Experts of a small language model: 2 picks a token.
Below are experts of layer 2 (counted from 0) of a mixture-of-experts language model. Rows are named router (the router's row for the expert) and show model dimensions 128-191. Each number is 200 + 40 x the weight over its row's rms, rounded and kept within 0 to 999.
Before each expert's rows: "raises" lists some tokens whose logits its average output raises strongly, later layers aside. This comes from a sample of Wikipedia text that the model never trained on.

# expert 1
raises: "uck", "ump", "ér", "ank", "orm", "uss"
router,186,195,191,208,234,241,185,195,196,184,276,240,174,155,183,215,214,214,194,157,250,221,176,218,236,142,234,211,183,146,157,194,99,250,181,191,143,180,120,161,209,130,201,212,230,195,237,200,180,232,181,191,208,222,227,278,244,193,226,179,244,281,179,216

# expert 32
raises: " page", " winner", "ordin"
router,162,173,213,200,191,176,193,170,158,138,243,193,180,106,247,258,168,206,217,263,179,146,213,215,229,215,226,229,203,150,188,293,193,230,183,207,233,204,199,202,180,195,264,217,201,196,176,185,164,249,126,143,255,214,261,220,271,254,209,161,237,268,225,140

# expert 33
raises: "–", " Tab", "th"
router,194,196,187,142,187,229,166,155,210,226,240,181,204,176,245,232,161,186,194,237,207,199,169,193,242,135,228,188,217,133,166,232,153,263,163,253,215,214,224,187,164,196,188,224,221,182,214,154,165,274,144,162,236,242,263,239,246,243,212,205,210,240,197,167

# expert 37
raises: "box", "craft", " sense"
router,211,218,153,185,248,197,220,158,109,174,263,179,159,175,217,172,233,124,168,205,201,223,153,216,228,207,235,260,229,200,180,351,221,225,202,179,186,205,133,174,195,182,226,237,209,193,263,166,178,226,155,144,264,219,226,263,239,225,176,171,188,233,154,126

# expert 31
raises: " the", " their", " a", " his", " an", " this"
router,162,186,177,124,220,190,218,194,174,177,256,201,196,152,222,221,215,155,241,240,248,194,173,225,198,158,248,220,203,157,113,272,162,340,196,199,149,215,180,245,193,138,191,222,224,144,232,176,172,220,190,96,240,192,173,242,249,209,188,207,230,262,239,112

# expert 3
raises: "grad", "jun", "fort", "view", "standing", "dam"
router,175,227,200,212,222,202,130,154,187,187,197,211,195,147,235,207,248,177,187,210,258,238,167,211,267,169,255,173,252,128,159,276,192,188,246,189,193,241,127,225,198,174,216,230,186,189,208,135,187,247,140,247,232,237,257,247,248,207,186,148,232,286,214,188

# expert 27
raises: "line", "board", "row", "ward", "master", " row"
router,153,139,182,201,218,179,159,196,168,195,258,214,164,170,247,259,171,164,153,204,259,265,169,180,237,154,263,235,212,163,177,216,166,146,114,209,198,176,184,201,143,210,210,156,195,183,236,143,201,215,129,153,258,284,239,237,238,169,203,201,213,278,201,198

# expert 26
raises: "In", "T", "Pre", "Dr", "present", "Ac"
router,238,145,144,173,230,171,157,113,215,205,226,240,141,125,222,156,222,197,239,139,275,186,151,258,229,197,191,206,154,166,103,223,153,261,114,195,123,234,179,176,131,160,188,198,185,179,209,113,167,236,180,189,236,219,215,232,244,242,213,215,210,220,178,193

# expert 16
raises: "ities", "ically", "While"
router,183,118,148,152,221,197,136,129,188,208,262,155,113,178,182,197,214,195,193,179,243,227,213,197,231,148,183,220,208,125,186,196,214,222,149,205,204,245,133,192,200,170,195,181,186,194,271,94,210,225,128,180,219,200,225,257,231,166,172,204,215,242,186,157

# expert 10
raises: "col", "th", "iam", "ille", "ton"
router,177,152,194,145,236,214,130,175,193,163,247,183,190,155,229,216,210,143,154,226,207,250,188,216,203,156,209,190,208,158,164,233,158,253,144,214,207,179,158,225,124,141,171,194,180,196,213,199,186,226,209,171,223,257,228,217,240,254,219,189,237,260,207,218

# expert 28
raises: "\n", "”", " |", ".", " Denmark", "\n\n"
router,204,208,192,130,267,210,162,144,217,181,236,215,132,108,263,251,237,160,257,203,220,214,246,203,201,159,203,257,187,186,163,201,138,179,195,192,233,231,199,128,129,180,177,245,220,174,301,174,192,199,166,205,229,274,177,199,218,211,202,203,196,211,210,166

# expert 19
raises: " serves", "Scientific", " Species", " goes", " Known", "cted"
router,219,152,158,136,194,178,204,196,131,171,226,152,176,118,260,259,153,175,186,227,219,241,242,208,261,209,209,245,223,124,180,185,169,266,209,218,259,219,182,191,130,223,183,209,227,146,245,188,168,226,119,219,232,212,233,212,195,161,148,210,205,249,197,237

# expert 5
raises: "bul", " Vik", " Bengal"
router,164,180,221,149,214,186,149,159,107,193,199,153,200,132,231,269,246,184,196,216,263,237,152,194,233,166,232,205,255,128,169,216,203,238,203,218,177,207,166,236,180,144,238,205,215,144,235,167,154,310,150,235,251,243,219,285,208,186,209,147,209,248,165,171

# expert 13
raises: " JPL", "omb", "ust", "amin", "iant", " protein"
router,225,176,213,215,192,213,161,185,190,148,257,175,170,132,259,272,239,210,235,228,264,205,185,236,230,120,197,190,224,209,138,234,162,240,208,163,149,233,196,176,187,201,234,205,172,178,216,145,166,248,179,231,222,205,191,180,232,220,221,201,260,237,194,244

# expert 21
raises: " the", " its", " their", " his", " an", " a"
router,182,149,189,204,198,208,168,156,230,150,231,181,184,174,233,255,194,214,163,141,262,204,234,243,233,137,234,250,206,170,155,212,143,239,112,201,193,203,227,177,148,201,242,222,160,163,224,222,121,218,157,175,250,248,194,202,237,215,200,177,273,222,206,172

# expert 14
raises: "  ", "\n\n", "\n", " Succeeded"
router,199,159,158,132,258,199,185,170,182,145,192,223,126,142,234,276,202,209,179,215,187,214,191,174,308,167,208,229,178,165,130,231,222,216,200,195,183,197,174,229,143,123,202,182,137,134,264,196,131,275,129,199,217,262,244,252,213,224,233,182,266,226,178,167

# expert 22
raises: " respectively", ".", "–", " they", " according", "\n\n"
router,179,206,142,218,175,223,136,136,211,151,263,160,192,150,236,166,242,98,218,220,195,196,199,194,222,182,255,197,221,169,205,294,158,221,172,237,190,185,200,168,143,183,202,194,173,115,211,187,155,280,172,169,266,299,264,225,265,171,225,161,220,224,191,173

# expert 38
raises: "burg", "wall", "ão", "ét", "zon", "pur"
router,180,147,197,193,258,164,130,197,167,197,250,217,161,165,206,214,203,159,196,222,220,269,165,229,236,222,239,261,248,111,190,266,176,259,180,199,171,171,162,160,151,121,184,214,217,208,239,128,169,203,169,157,213,253,167,311,264,217,198,217,249,199,162,196

# expert 30
raises: " —", ")", ";", "—", " –", "\n\n"
router,128,184,239,190,289,182,146,142,181,211,260,217,216,145,219,204,174,187,251,219,188,232,232,273,275,153,233,203,203,154,219,238,179,202,206,198,214,233,202,172,191,200,251,167,249,190,258,193,169,196,126,160,257,206,232,264,231,214,195,182,215,230,172,184

# expert 0
raises: " same", " latter", " first", " following", "|", " previous"
router,196,175,144,140,204,173,138,141,125,144,171,243,168,160,241,287,199,120,222,232,212,188,224,174,237,198,230,226,219,220,172,245,184,277,149,206,174,169,162,187,191,171,173,236,225,124,262,153,164,263,172,157,209,276,245,244,206,253,199,214,235,207,164,181

# expert 36
raises: "\n", " However", "\n\n", " They", " Before", " Its"
router,173,183,147,166,269,179,182,176,173,153,251,248,234,179,187,252,228,173,163,185,206,242,137,286,254,132,213,197,171,165,200,270,188,166,175,183,208,257,164,133,177,183,241,157,220,145,257,170,162,215,189,134,261,204,178,245,244,222,220,195,179,162,168,177

# expert 24
raises: " resulted", "old", " concluded"
router,125,119,147,148,238,130,163,174,169,192,245,219,137,147,258,244,163,238,232,181,191,270,201,243,252,243,291,170,218,150,228,254,196,197,236,222,174,212,217,183,180,217,195,249,189,177,219,211,188,202,145,234,195,282,245,208,254,234,262,181,227,196,192,204

# expert 17
raises: " meant", " Upload", " compris", " 978", " today", " illust"
router,177,184,171,150,238,193,147,114,174,150,249,204,164,155,232,265,199,202,182,207,198,236,151,195,237,210,236,238,223,140,174,246,183,218,174,196,175,215,198,151,168,141,192,229,227,137,270,198,151,240,174,121,238,220,272,257,217,301,243,242,189,233,196,151